Below are experts of layer 4 (counted from 0) of a mixture-of-experts language model. Rows are named router (the router's row for the expert), down (a neuron's output weights, with its number) and show model dimensions 0-223. Each number is 128 + 32 x the weight over its row's rms, rounded and kept within 0 to 255. Numbers have three digits each.
Before each expert's rows: a language model's description of what the expert responds to. This comes from a sample of Wikipedia text that the model never trained on.

# expert 15
What it handles: Line breaks, commas, periods and closing quote or parenthesis combos ending clauses or list items, e.g. ," and ). plus and.
router:125051120096079098126088172110108120142085104062093075131115161097186174108143144093150126076140146119147154156098111099129160104181150092104124096123127099158092121150137130145107209137102139119113196148161123122117160150129126149102177150158147124135135134120075113169131107157095130084123137153092116115148167118153109082140181176143104127096122130120139091098076084167146174101105152144158137134100082137054185133150094102082149141155130116081131078125114068158135102142121203127068102108134088102113126203176159096119201176121064153104140081132118088095110079131120107169150147170150088117204206103207099116122083115152083128148144162092143109139191102158168106112123
down0:169126161126157147133056153123115095117162093109107211151132124118106110102112097070141132131158140039118073052157116141142065133130124142121096111135102113120125137110102102129127141131131101198127190135143134152142096089113110068121146046107117151139136088169137076119147203142071151197143093130104094110166112152143160090091125134131123186122178156139154150089133113255127123136177226179113169140119112067142126156115141104147110182116107179128080122174098101127135140125238097109121151072134158153141137152159168162174179160115140115107122130124084096090144137142162135104098118149154162151158136154125114128159114121123116115150105168120154130115139133158132190103114
down1:088169128114124093189113148071141127104161105040110163142142123148121068134111095071120172169137084161107108081128090111078124182137122159103156097153149120098083148181127113152149125110128144153138117123111157106090095136118066149105100161156191097158135057156165103147180138091111139156099180136101122140154093163110179075115097112170166131088163182109190108153106147134127121170085119189155153120098148159175130090113124219167067096114105099081097131150215071068105165113160149132107098171162155157159120143155176189152070149121166138153153117158075115121163077117105171082120161113121108098136157145069156148108113160141127090164125156122140143087123145150121105150105
down2:176088152143117187130127150080080147101113118167123108137125114117131125186137111151127161142178123094101185150102178111085104079172146066125148132190158165137076111056075112053146109108079133140100178129162112117129121100086103163064098101195175095157062133096147176164156131152145105147144162115152152182149132124086098124086120163169117094142111136170131107098097148224095168109125133077096114052110152173108085116165110087083113085136157053138093108080184111120152127128090109088136104148127167172111189148097175099184087126153151133104089070176112147127118112156158108149087119126147131090144166164118147132119153136147091099163131099162132118156131115084097119133166
down3:187175161119146151110115115130145098141127120101111166081157132110172109098115125054123158115145134019139088054194160112147114086090125123135084082124073075138158129117154122111091098099095114167113161124161122083145125146177113129070169016139112151130110108183092105154148114128085111163121127107110098142125117067106148114077127142145115140118180157106138146141089112215131162122107186139106137174089118070118129186106133110114119174149106197165086147156065141126123111102192082121137147124098126144132111107157106205140149163094122126095134137123132090077143083122135198126110126149109173163151102154190082135150125135094112144134059119087178097157167134154135170102153
down4:141103090116174157129091137120143156125143121183146046134107093114135134127166157149108095132147123247145165114127108127145130102174136129109176168099133141108134132169064112155168190167104109087105115140064148134146154098114123125173104194035099129107140111069163165128110165129150138128128096113157117106099144189138109153165159110081101159173088123171161128114155124000155106134134142205185105093154116143104140146148150174107133148078199125148119082131186083135111146167126137144127128108088149081141158123132071101144111116158127108129149169120136200140132150106140127118125160117127099133102160103122132158113151073141159091151148123154125158093152100104125114188125
down5:148104130101087155072100114140143152179141127165103148115215080144137145158139086142113161192119126037135168127123146130115150102106088103103107141096108137142126094114050141080097106126075128122148154139136125093128110175198122128182108125165093163123094104203111123066112135105137170126106169154085105134150133113124131122164176072148119146142114080084067165162078165191073128158113100094123119148078130088132114120154139056081142133114135104088118162143122115118209121113226181093127156155108092129165124108135061157176142144116138095160181127121137086129132120170148155150124156095112149131086127109103160037059130090141132142095091113160133079105114158089145093157132

# expert 41
What it handles: Function words and verbs in sports, election and population text, such as of, as, played, made, represented, plus coordinate symbols.
router:123055158052062135141132135099114090124092085079083067117096148116164207143166127102132128060134195073150148209044122132172164114153151112094116167088068131114093119106131139166096155140143139109073149186172174150086147122162126138120186162134162128119121123108122099187161133157086132057122138170087130123150148114116114129145156147125152131099146092142123078075100092152129161086110165159161135106117117147088100131103090131083112098169103064086155150139128095159126122162141204121071135160131105146133126184123166092112187183120083143099157141118149087124132100136129115140142190145109103121165185070154106089142112105143152137117156136084177124119175102167168111151138
down0:164103126130113164156124051056150106125147148152130126126094077169096140119092119103135131123161111128150152076111096158094178158127135127087176144210154158173124077137165156100117143132132066083120145156152160140172090144178117182114145101158111128166127108147117104160150127100125141149179099185255088106051179079167117174158137136124119125171149196120135070168097111147126095149155100135076211163150073154170138136136106154159165098124098123117136129083137097113107146067155159169181136135080054142103149097143108069144136144096166107121151163167105124138194157112160124146190114138100143090102157132166132159119106140137129132160177135130132141104154094104143151109176
down1:112190146099081212212102138145124079168135163114148140113120122145106099139157108142105124138107141132122099089121180115165177154150124074114100129159119160135142130114111173090206068141161156078087117134102137142069125163113123133093097123124104103165178167086123172191138142098151076135123072157165103050155052150173117138142083102105157202130127153118086201126155136104122124112179124131103173113105190109187139154134108128174148117124181087162098128154169086152117091114181108125142136070145128189109124135173150127098086083144192087153130117112064135166126169130105150097168120089147148138093116141091118096129146145092140164151108153188093142098135172141135126073177
down2:144135099157169147147053129118117109099131073202131091141137187125090161079097166126096099088136125147174141141131141175145151089130140190170118136130097087134087117111072170161088149139142135111094107151093088123161102096115138131111135138125163171080136075154098142105159119142122148140090122137140170167124188165140131117150133136162128067116130129164183100144132090209159099090109134145170164044120122146108074174114125076089132135176048177091103172093084199145160168131114163136141101125187152088195104140083106108171211178096098145103076199116144126119121131101077118120150153135126142122126142124087105133172064121088110120108175124115170088110133131147157107153072
down3:114145117112179123175153140102108119122139073164166156090179114079151131122216156110052127134139133141182073099150154203169114123074127168185145185130115093134170142173080128200128115112150098153149127163166104144132143132113162055138092086113145095123121132105133121154125153127085126138144101158131095097090071135099162189137164070151168150122101110110101124129194132101142104131130118120222154107117190109227142191157146154211101164062105150121146114122142186126038134119118131188133105122090116109150161138089133159128081093114141133096147130100112188133116137083127139115120156138131127145138139168092098148132139154127120176155159144204145173104147111114138109130103
down4:119100145138142136151146140131125145167152054129100191160130097125115041130158123103082128082147128081149124100143142156148135181158097159113119173142122087095121075077123125099135084130127202080141131093217123155079158135150132116127105133105157066107052093114149152100081172098119131104095154091146108095104088174123166080133162129179181149115093172152158189119159135188174137109124152132120169088064187080151147073108063149139139160185098130128113162092118080077148153160185146107159152139156124089182136119174163151118124125168175117085136096140122100089191162169146114122181132164133092126136090126204146161119145126131102145175138169077128122157126119146150160101122
down5:187065114147135112093175092110126048104201138115118122140189110089118126152147140060151103156159101131142141145134098153103127074154144120108073182110130109134154142156168082205074122070132096130156110095146115095130080120172157165159179083167122098079121137143143142162127103092099134103129128153090151138061184091132159118096214132177080133159113165108138125225155153132143148094060123138127202144077178142195125145119062182141137143119088118169062138129150127117170178155126133152102098095119135164082123120157114155128126150117160133114097158131104117089145192117159126129138101114084161134108145130142130145133090178118141095125127127113078134056143071152142168160153

# expert 10
What it handles: Word-initial pieces of abstract or civic words in government, law and economics prose, such as ins(urance), purs(ue), indic(ation), government.
router:137081160120082040100114123108103124133096131060096069150174173101180142134098121122170123073128188089135150141111107101162120117158167116106182112084118090159116076133191086149049159161094119115130182145191104136132187130128109180134131114191151168145086125136127100130114122141119161095160145123075121130145157115161140109147180180160145114095137114134142114119131073204160152093116137141127111164114096112090178077142079141081140134172129108140165125110153108167107089161152194138091128111133085084142112153132206118145180160176097126060150065151154125154139120141100134137126151163148077164131195115160109125144143126118121158146160133047161144143134073220149136125098
down0:161091119074135116181074100172163081119143143146102149109124142106147149101132129080110145139119125151177124153120132070103097143069114106133118063124112100133128130149122091137169142063154183146152135091155128187119122204158139058095101110143115126170144096152124194116167111179142056115084110119114146118148152145138183123180124161136125103190179129125148123153159080206184157191141104110143097116124164146155124139124161140164140178102142143109093125121115107103165121102084065132133092149174137107164155135193080103094135121136194153122113126138141175179158084150107182167108128123205180149149151087105093122159094134101129159155081128186107058121143192086151064077111
down1:097159167159135101127144176112125183129077090158171086176137167105124147108133200145173153149125076079087165118121147082084157130121123122124185086136122155140141129081138123084098073116136086115114083165098109116107130136120088136148098076124144154084134105102161145155125088154138135059125149086138176104157094172116120160138143183091131067065143204181160123142126125108126146142159091180140082164105097116121066199096118160127089144123137131069122186091082080098126073070162086155117136173149141144194086170082139136150133137120140099121129136164147090086186113121173087079116192171133134100156174115161162126183162118147092152134127078112088140117151101134200119105157
down2:099142132079133183153124077212080085168130164107165146175113110182110105164075111096098063097107085200084120104093132119070096130159089093141114119121135125125110152144143207117076175138127130125111132186125134116153134107110170168099126082150141181109163109166124164087152108077168156137166134179139103116130108102112142146095086039125100178118195133071103171088092097091070141115124121168177141131158146121093144135080095132119049133121122133136109150119086096103114114152126155075098120116135123136113107193197145167138147073143114094093145136145125054117180116130131128117192135106095084192113146090114138146097136168092161056139106104088134148141152123147142130092153
down3:096108110066122175172067128092077136132133070130145255167119081155153220120168126163149131114142150144113120146149085129108132126161102108112097179156118104189107098163112155105089088157087130126173170131108140134103159104103154124107106151135159094104143167116130142151164100169123077173066130075109095171095133105105135138133165179183174085139167111131111159135102121107183117219111117171168075144096130148092143112065136119124122118138146119131151145172145163140204122124165102102087141102110184104084127084102141089167131078117147148105146125127121161085113157094135153160108062118148146170114038121152117139097175116126124150088101137122128143085151173167102171110119
down4:076176111092127096081169126129113147132196097116179185149065128104131122172177131145122138165110185074116129169116099125135124160122148128175114180094097113147062115158173117116106125114179071128142153147111146089184154109144135140137157163110130160089116143087131130098088169122109128123167163101167161132135143185141131143108127104176193118150132053173109143148141102112115094158118160141179119129161076127071108136099146161184097128095138095155110191154107092160141141109151141145150197167112203159163179114162145160085102133045087130106111124157103111163149128096074173051127106112099093150106066120097208149107132116146092055133063117122119109123108147139173136090175
down5:171136125080143150156139156117147167118106120162103099124083184122134126078140164125110051098149120142131066120137063138091115128133112147141105126092177173156177135140169114090136130146067137145155193141165179132101122113103120151125149125193197095067149126160118169152134207182092123090203119199097164126111192117190145132127085126160144167158152103074121158183096139145110136133131157070134124126147119161150114106137172122139116114169114179110139131111174125159119060118114149158103160104072145060212093108163152104140172126151093178094090088151089098129122139113165038095146155127128100126148095103151165134147143115174092113089093136149174129098156081142126167078126

# expert 47
What it handles: Hyphens in compounds like ill-equipped, and prefix pieces starting split words, such as re, un, pre, inter, dis, con.
router:151108127091081111105114127092111122107090144069101068146130157104168195141155175096179137035123153082109134163077119098120143122173159088104141104103088079118117104133181135100096162152113110096134190120201125103129170146177134170099146107143139152106116106136140119155157155163112139115137196134096160145145178135117114117170160155117140075092119095170170112081122076180159165098121154134155125148142122149065130066148093156094123139196092087114162116136135074169163114120164195126066126119092103133144101147144160130118184138180061138102159061166117130140152122162126151199138145130170113165173217114153103143115081121138143162128129164094143160109160108205151145153089
down0:141137134140089141186113136160138104124148171120096191183167119111135140130130173113175114136146150187139113118115096125126085177116141133128166139184104129090091157131142120094060122128103102109202158088089127161118180147106073157159148078111101130105091155107132111173099118138141187126110149106075103128150133127088139116166098136102135125132140179133133160149155156095117142114127082134121186160140145129122191157144111084189095127081118139192080085115160129138108116065116151139150160069112139125099117144100123174136182126103149138174185088089176137079128082156083142105097094184100132105135032122130158102185079098200083095106172099079054072128111067158120055152155
down1:152128135129139068123123087112051112074079159133151149106147124087094170173144139090164099103111158148076136088194114145179114136109158142164115101137121144123101134120123076064099122086164154093119178099152126112107078092131122105157087125173096119082088079189081108129152128125123113094106150111133141129134161152111146103106165130134105123133099162145076135109121173127092111177082095038093175132130093166084074110134168177132179169147152099160104156141134124138086190097166111143095131136147138158106191138150113126091106175142181100116159079227135143152183114172214157152156099129140095158127191086147152102103071155142169173117098191147127134149093131149152148077143
down2:115147101134081057166142148139110104153149136161166123120137148106125059080110151132061113163080097154126090109166133083143134104150158195151084079106186075126101198106120122178158110136111160063126143120164177130068161101110095106105062109107151175142125141144137124073154091117141093105148074100102218127146052107223117171118138133104121122122169125132109146124134189119145135153136113070057106122144119107127118118160147088157148089067095129134162095091101141188145140120160102088128155115182163068092108166095122071115120101103119165130115087155162155128144117153156174153163127131126121102126131123114159173171074174136105113130054089098140130152133198099116084130131
down3:115112146119147134143156132128107182118137135173122075159174193126135156137167070125132147114110140097130129122124132093166147000154120113142165173158125166101135116114079125137149081152141047133190093162143109107167092105175111146235158132137122146122149142116097184158174138176084126170092131124124121148121138068142092152078120089114100074114070081128117087122110134087110041123100151087071132184087100130140127076138078118088116139023120142205123136130138115189156164135094137152091153106132082149051109106112126137107123103155135146121153155122101126100118115127145164137113131107116073113102159160160132133119081073143164134109137145154125126091137067142154189136128
down4:112154132129124148147072103100146206158163095138135102172143184145110101146186123147120178096113179119175092120116172189135126159092119136138151195143104109117142089142118176152100136130143062148117151143169107094183077186166116184181042139167133148174153100141148122114117137145142157192169162128083071164114149150092114132133161050122144180116140127090094155127097110186150115060131161221144113132154109192161096123136094155128142171140183128140120136134161092128120117142193138120124177098111165111134107066160132114146100104106102157151118179122124115145106156164108114102125185103156113092109105111081135104137171097080107189146078169116093157089087141153117180127190
down5:141152173190152082148178122091140112162127138170156178177088128132071112151144109055107065123110116112143090138143106068130155134133130182110139138127174194126139172123103121114085118118152158128177108116098171077089060049153056154150151124146129190097148171115101148126177114109200131130150175145094147108134113147086144080168112152104147096140116113180063135142146183112124111115122108030122173114144200166094080155203179173158148114097099178164149059125105126136153203152172131167198152118142132164127158123119133109143090116113141115131107117106137156156109118180151124144139098114094104163123099205152144101170127137112147153133130140105128115129159142174120110095134

# expert 61
What it handles: Pieces of French names and places such as Mont, Paris, Jean, Quebec, plus line breaks and digits nearby.
router:108066124093095110121080149105087083116119092085122087152135159096189170106151147095112141090159159063170162127063128089123148094192162109104160103113106090166112115152151128139089183128081176152090154171197101126137162163102102158156151127149155141156149139121074122146142173163108159080127120134072162096166197082115117095147142169138154112146138067130130074119128091168142138077102123130135105134120082177098151101101063123081173110160096100080133125127145110155172105180102179115062123115127094122132119201171144063139189140127071164090169152192174101088092092134171132129164133137154095155178186088158110114135089139139128129154117148110138120158161126162170099095112
down0:144139169115119103096101087144100163164144129138148042136105216112118114143126149161161144136171119103141096139125155166160141117136150070080075097112109082106105154080076147134171174117148161194098133106178092120116191149140220161087166151168160163097106153100138139070100173154115142162151149160119180137120181114150097159158155132107129108195174146057162123147131134207102151094120134169088095136141064131108107144104153092120129183125122143134140165126208147134132066144186159121108103137104187201126116065122141099143099132128071105098109143179130129061158071142132162119121176111117138193118131113098127132107124156166124102143117151144105183161146150113080107112138
down1:166132129099109132144169102114120197168157138101165167128122096112121123168075157138056135176160103139161160075165114045137165164119159135128126112175188075142178100105162191169115123158108124157092133123142169135130097100159150107122204151090139131127124087150129106146137060143129110135044133070148141124146137145123126151083119083141117090148157056154073131135148098078161175128131143128127159186160149222112104120128174055124139112112091095143161085168124156126116118100130111137124145115106138179053113135105095124176047137159117122157146088177085175134133145100139122170110147138141159087141147149046099128127155132134137130041135103133117125087123168088144160109057
down2:173142143158139106117103177159171138161137164162119124138109098155140165138097110117174093124123109156188137131128112136145150164107120196141130083143147117113106152092124089152116111115114106099113081102050095216103107104118042090092155116085129197107160106148154122138112113141165119130109174140101113055165116114123138062119082145094053119087150095108164141168195092121129056167122094102127113103096140182151117143123187156214124132100048092124116111146119149140154198097127107124146088098093112158134149102124095142062162162166145134133206125075142184168164145134091064202123103142124094128123130150123144197155127108164149113125160160121135142108113129173127161114082
down3:102093131107137145148110092111048159091087091147129143158123181123092103096143144132074193145157141106072165129149151100112070121132171083108092127103094147138144127146139166107185117132149147133173173132219139054154154135091192166145106147197173063176149142097100144163144137090096125134168079110123114188141136135140127206138141108169137125159129180135078153104124154155116190077149150143130137133197124124136150092101123044019116140149174122134113124105135137140126104215119098154121134145134138096091131156122152089179094139111152136154072119158133092076104086125107157123119150122132185107127149124099142111138154138057130133073126140123122183171153136082123098134181
down4:102171156136156115102076157076168091087164137109100169101134142171134107114113142154102127121143114114103124119111126156123145134197136168167160166095097119133180113130124148099196165130110128185137092117093086099114140122098144155113139130090120028173138163106071149130124185141146154193149150147168094205173115140137144127095119118157090046121151124153091118149120111085156129128076174121145128102132109094150153113133192153145106094116144132096081121135106101073102075120121158133140118072134109123121188118159089157098091049127146155093144162193089132139109116106083184168077121060128208110125134128199113158100130154133125102169085099219193156153080160116103129092121
down5:143115157158122116101169154152181070174157155119134123115126120122128143172155097094149061140131095125191073156149108114115172118115141167138219178097156185139159143072143095120100123105114158138112099152088110200119114110221005099118119153066130186132134097124161132153161117129154141125122199147100145086155125136149113096128079125105144101118057086122113155147115153081124080218136122095133112109092150143080078147164149160226135115094162143145122099136108182104132164082129099140132134139118153107141130183102095144075168120146178094171168134101138135150157167076060087161073113145097132177114128124109111136145095121141120119150138154157140077139130128136115105123122

# expert 50
What it handles: Hyphens joining compounds (Finch-Hatton, Table-book), list-item dashes starting lines, table pipes, and direction words like North, south.
router:158077102105103092130139142113092117086085140101103111136128131131207138110142166072141128045148170091128149111079118120125104098156122081112095106129085073156066139173154106117094183141082134109110169117175138109103135177134141129117195146124155081142118152137093090170142124172141161093157148145066125098136156093097117089155117178152137146104186128161120072075118084161129189141085147142154119126102071135055151095117096134058168124166099101094144061117131102164147110156133143093035104130178110112108107182173148092126192154135115180126175105155130109139121103153153124163176116162136115162151189068168160092140069130135109133127140141072118119120167105182168089136090
down0:168155095170121114133054119093139122146122183097108124069156104151101132099181117107103124074077067204137136106083124095094066168119155125139132189133169145127111113082091076100165103143167139122183161131073143102090118118149132096103167164074106071130127159065161095185143115103147107107112072126117139145152079081120215125165161110100125127058159090151107154143101142118073112101155153136117118062141180142131115150149149131097197150174123113082096120135137155135132100094039127160156086096113145115171162130138086102166193096080140136105076126156114090158183130122155123141145204114152151107157170155125078103082119136155119148103112123109156140171160122098112157123102
down1:163158164162150069095116156136168110118070143111160089146103080079140151212087108146058081103129128075190121129141112051185148143116095104149105155185142157132097134068128133134121078121141158117124121118107119100087100077075169091166104178154140178155111066120123087108116138158161116136108140180186190109112130116097147147221129135121107064108108119125066154155152128097082137125116121055086178170094167107137105106118182125137139162080051140192155127112166116125154167154161113128147146149079105118131096144116128098120115123191085180133129103110107166176133170137143162105088156118153053132150096107147086155097093117111150168118116132100105180112135117145128142151113
down2:112139104132178127172110110097103138121128127135147146169092165115113162054155127166106166207145177143118135119147154113206034095106148096099099116105146126094160086163109133181171129143135110108100130088156097071173141152078189151168120078149070084178104173110112176132121091145133129087130091107140087194143114156129178169159170068159217125127121164085170128138106150172096150091107154116163134117156141109170154106138088093042147145140167154096147148098175131138152061153130050088105128109118149063128125151131151125122079141092132179117113181126090095105117107143147140176163139133162150108124159141108157138098184094085128112114121122148147155150126133063128102082159
down3:148081182091067111103165113140180146100081130088118070113124123129112112199071155104149105111155114141117161055140116138097163144127118149201163092120146138119117156154056104154169149202087094136142133179040115103115058132145142142060104143112115142118124101171093072158165168153080109125108143154167088120070128085142162100100042150106045130155087132147137119134100117114154114173119101062074108169091089148100142105127129091191152175135089111127106114148130114101144182072127140140174138149073179092114141148131151163192128109118175108139169126197147153137142182093125123143114150137085126112121104117132132114149081130159118157151078130115143073131120099114094158130119
down4:115132094098092065178186134089170105118090134131178164107162139131130163172141097135152131161143189136154103125196128120063144127172132099077144118175085110153113152083127169156108207084114127109126121161143134096116115106129091072159127086155157168081127143131132093173145138129171129149159150140121148095125147143108150171173108133167140098090169115173118108123139151093144082092081154123159141070140136190155103170180105163158100181115114119147118129140124038093031169114189091135147148155135148170114085115104109106159086161136192124131139137159103110112060146131149063105175154132164140176165133053101156089109164145173070152127145088149170161162158113161175127123101
down5:125118193152119110084161151174104096144115110198115110109152111069101030152154117143134155087133121175139114153147104143090123200172125167179153168200155146054157111150086068083100112157091146101173101135129099136103133150129080032127195118192130128164178077091134124125153104155157101146104131144084114119104130103165078193132108099139167120128123141104137142204153133122114165139111139107128110158164177088118116124125108057096084142136137118135130179131101118148125107101215166104147131104151131075180130118124131073125106149128137102088185136102179116194114118190124104118128100074098144148165130107149195115121108120148149153118097108118124116172116161184127084163112

# expert 32
What it handles: Line breaks, the closing == of section headers like See also, and the suffix -ic in scientific terms such as atomic, ischemic.
router:127099106107073101126116184102165114137095135042083097122110165097219197145146110088159128083144171075121184104114086096141123150156130093124117117129074114142085091124177131131114174137096152145106165225165104142133170133106146135127208116150164097101130103157080125126127130148129144080147121105106149085143159159134122102128188170136132112139158124152122106069126101175132160117103161157123101130083070103100194091111044154076157097167110125102201143155137073138131151181140167121070107115109080108092121190169145130161179151140076154106180132131116138145115082165144087176147138139100110100173173142181152152144127113174096135151164117086137122138154142183157122149114
down0:143187149152168114182087151084154133166114133178195124120108140145117131091141143158098118144121149124118140074120140149151141115139143179123106116125112115153073141158128105144098085158177112089114074140093122178138179171125122136152074157165152089133116144097120123178154165149116112122127164155112171051145109115115102135132125094118117104122097118185108152143097137182120118083168106203154075191200147195146102085157105140158114060122071154101141115162163124183133132063151156179146167084115083102116202095102095126146151159220100072067149141138149173116128148106106055130085131100088138085134132159092130117120107170139067149148214169124139086108129172142121095137124
down1:156105112140116071122124105129133161124138163150139116109158121173113153166096143175077142110118118137135134090130080114129140048075170178097109201109085152093147138173142129112131162145093079162110108157180133157167076083127124150080127117155132148170096095134105148172108159109131033106110090127144191200143147144096125092162105144174157172101174097112140142129188093169110093113150102105158146147108108151149086135143124077126140123095176164086078138135051120138114121106065103113091128124087141075131144124147175131071132109106122186115114192130079151127142106120154119145116101120074171148094188179085100111129066163138177111181126142128179193072065103149181127112083
down2:116081144128158088122091089095102147142091086104105124103151092143087156133078124137161096114098185095128172127156098084089084085159126084071137130101176182189106071085130173130113165125155193096143164151177103103112144091162102107147179165104149161117130124094174112119118094131145075038144157091107128140131134109172105140171094166183116168077101112144140089166128110160067121119103124101125154093141125141046117100128124099128116105166089156146167118120140224126131120165149131155138135110106096069133136139104141195101115073111138126171088126089164072116122127141144120119143138123090073149182134080169135152108176135177162179093105088119102079138171101076172143078182
down3:138203143107173059145180131129086121098169155106164132144103123120184084172091119122069077125188110155161164097099148178147092116098154097121143079086189136166155129124084112167158163124108113139109132105144166093148098139088154082119097195161155125121127161129148165137195117158110139136156093137139154150139136047072117099135118172151116172143124098086110055156051108127135100134082145098143184083136085133151141134087121189113117102200072122134122141143124152131112108147123142103071136154078133158079134143124128124082123114168087165167151133147165110044165092120078184159113131045111133149118115127117167092168112120131135090110123107112058150095141101145159185100087
down4:081091184166107082147065083093122156113069112117166102156106114114113147155066106065149110117098169119095121140128106105095074106146147069117108128117142177159132132066132142152099146155124203154161145122095135148146137125147089178168148154106085140091157082086154160103180126126151094086155081156121101124127115122227122124165150084091152188096145141122119112113107158137094111131153154147149135075100171104096116118149111106130097148124112189150070141143079144099204149158118131108155136093145104124210162091107109209141102075115130066079070105146125107122151160144157122128167183075080116146158070158144093129133145093166095092105117097141127156130207132136151150065148
down5:098214098082151115144151053135193161091092122123099195191104161140133059143119095124133114053096173197082094112150113126145101134116083111164095116100182145126102117195156146122187178145163160102148093177148178101162183151071099107109097102168103137157134157125114119195132058120140131094119125110160101190117113091126141142125152084108142115166155134153092187089136149166123086115138156116132123150141101118126087126156153133162189090156133120142183159160151113143113121079168155147162135151107114132138159117091161120150149093088149113120101078147143101103144102075112176154146092083161143079120081151075123113137165122100172170085075093138169172073123123098146138074111

# expert 62
What it handles: Final pieces of personal first names in sports tables and lists, such as -ena, -ie, -ola, -ine, as in Selena, Sylvie, Paola.
router:173112083121035117107140171101125084106132131101126111149102128098156145119135119107128125078128203032120139144073118079094117064168111058111167101102088079162100142119135142147109155139107132116126151128201124111107153104139136122142161153133155104102118078084124122132137101143136152116115153186075137122144163139135140089154125188143139158129128095125148090094108106201176135136150196157156153142097017115065107144096053094098171106177109103094139098153106097191148156145116172140055079140109082119104111145182138075160190170095104151111147141134144133080146088144174109113140146155106093149189138090164148112110103157154122140168118138081143143118177112180153099134117
down0:150088167114059107184153206189110157109132140102165061087089118127125183092147102121096079126157084146151126093154166138125138162037096170130116186184116106109097192132091139116148063133145115180105138177139166154143171107150138106123119151105140168077089093102126064151182107164122168140137089111120147134081071119129087135115133128165133125125154188117138090081132198176155169112092146108158134093110102145096093136183149053126102123090101125198150138138145124112106145096185158180101121158149143120074124082190099090166096177107129163133125132140175130128089071145104120138139193130099124113077102098159163132139087153134153121132090097147128116125164147146119101095179
down1:121153133131175113151086126141126135149113161074184146117210130144085138148130118154116098092158100158138111145135158126132075170116140098162092096121147163085130126167153123101118205179143079139148141158121162169129123125152114130149154124154096120182102114170165108068141075130190091125097125107108045106097084118173135132112135157070150100162115055153159062044104142086153128140079109067139137107084144114157090125124193165140140127103137090115133119107128091143123142110034104089097167141118096191172159158081086142087136075109089120137066146134092068131125187157107162160112164141085127108120108134142112118129169106197132093144101106189170166071133114161078149127127
down2:145086142122125147122127164117172124100103088213081094151105106091119109135129142121074119144142152147066087103139120130087155136132091155108085143101111092126107096147061153111120073127109133076165174159161130104142165170101127133189129171165176155075163104153157157181135081126126168120182106143141132153184134153105148110130149166145132145120147193187087110179147105153154152141154163151186180141109103167156138137146121162155135114147132162181170110106134087138157139124226081173131137101126117064119143161081141117118056113127133179101127108138075153163131126141063117101101176132201150138121175143190182144157125101060178154124231146099138121155138113113093111169139
down3:112152074135137178106089131102104105196162169082098143102140139171107161106121125093155158162168148082147137095136128147138106137115134156154125180123154111183106127090170141147129128107176108099183095083057118139095050123164149105140119124101089090114134129069118113173074177111167082144073110102159074143129097147122142135164133110168139177155088098138088143123113148102101092101113131142131075174140147160133106247082156108144092114136116099115097144187112121139067094078063180119127078126059106114103141116141146092149094147116111118144126184137132152122091115093173147123197044140087142176148072129085043107098129133117093105158067122109117117144077127089127134119115
down4:121189019119146144061122096107129130139149129092144160103143189096094107125100165144202144148137178124159155087088108167112069133183125130167127177152067125157122121129105144098139115123153167098168127093142146176155142072110134093066169098165095147162100115150131127076097190157162143094142199133179088124099130110085113139125123158174064130161116076159146128118113128122117118154103103088147113102109159110066117133101120111144112127134093040089105145207118138097105169169100062080057107127157122137106147119143125168107149153125144119132100124150086147077184118188173112107129104138085075128116149168148106111127116115089139142061129155123106139146093077149070119131195
down5:096179143086130116112169112090161101119177154203085145183157109179151129194144137155122141087121099161162124128118133148150122141089117113147127141121097156121152152150130147133112165132151146177126123088153102103195181162113102157130125118134168102118184136103181096136151138089142154115125147033132167125120074138122122094118101127119120050119151122085155113097166213065192105165178104131078181159135092122166126146113158127122138150162146124135157151064095150059131205090121061072144166144100154146133099160135057154145107131117172185146169106058126115184116134105097171142098115119136138089131136206096096119132117055105134114139181106155133136128098116087184177114123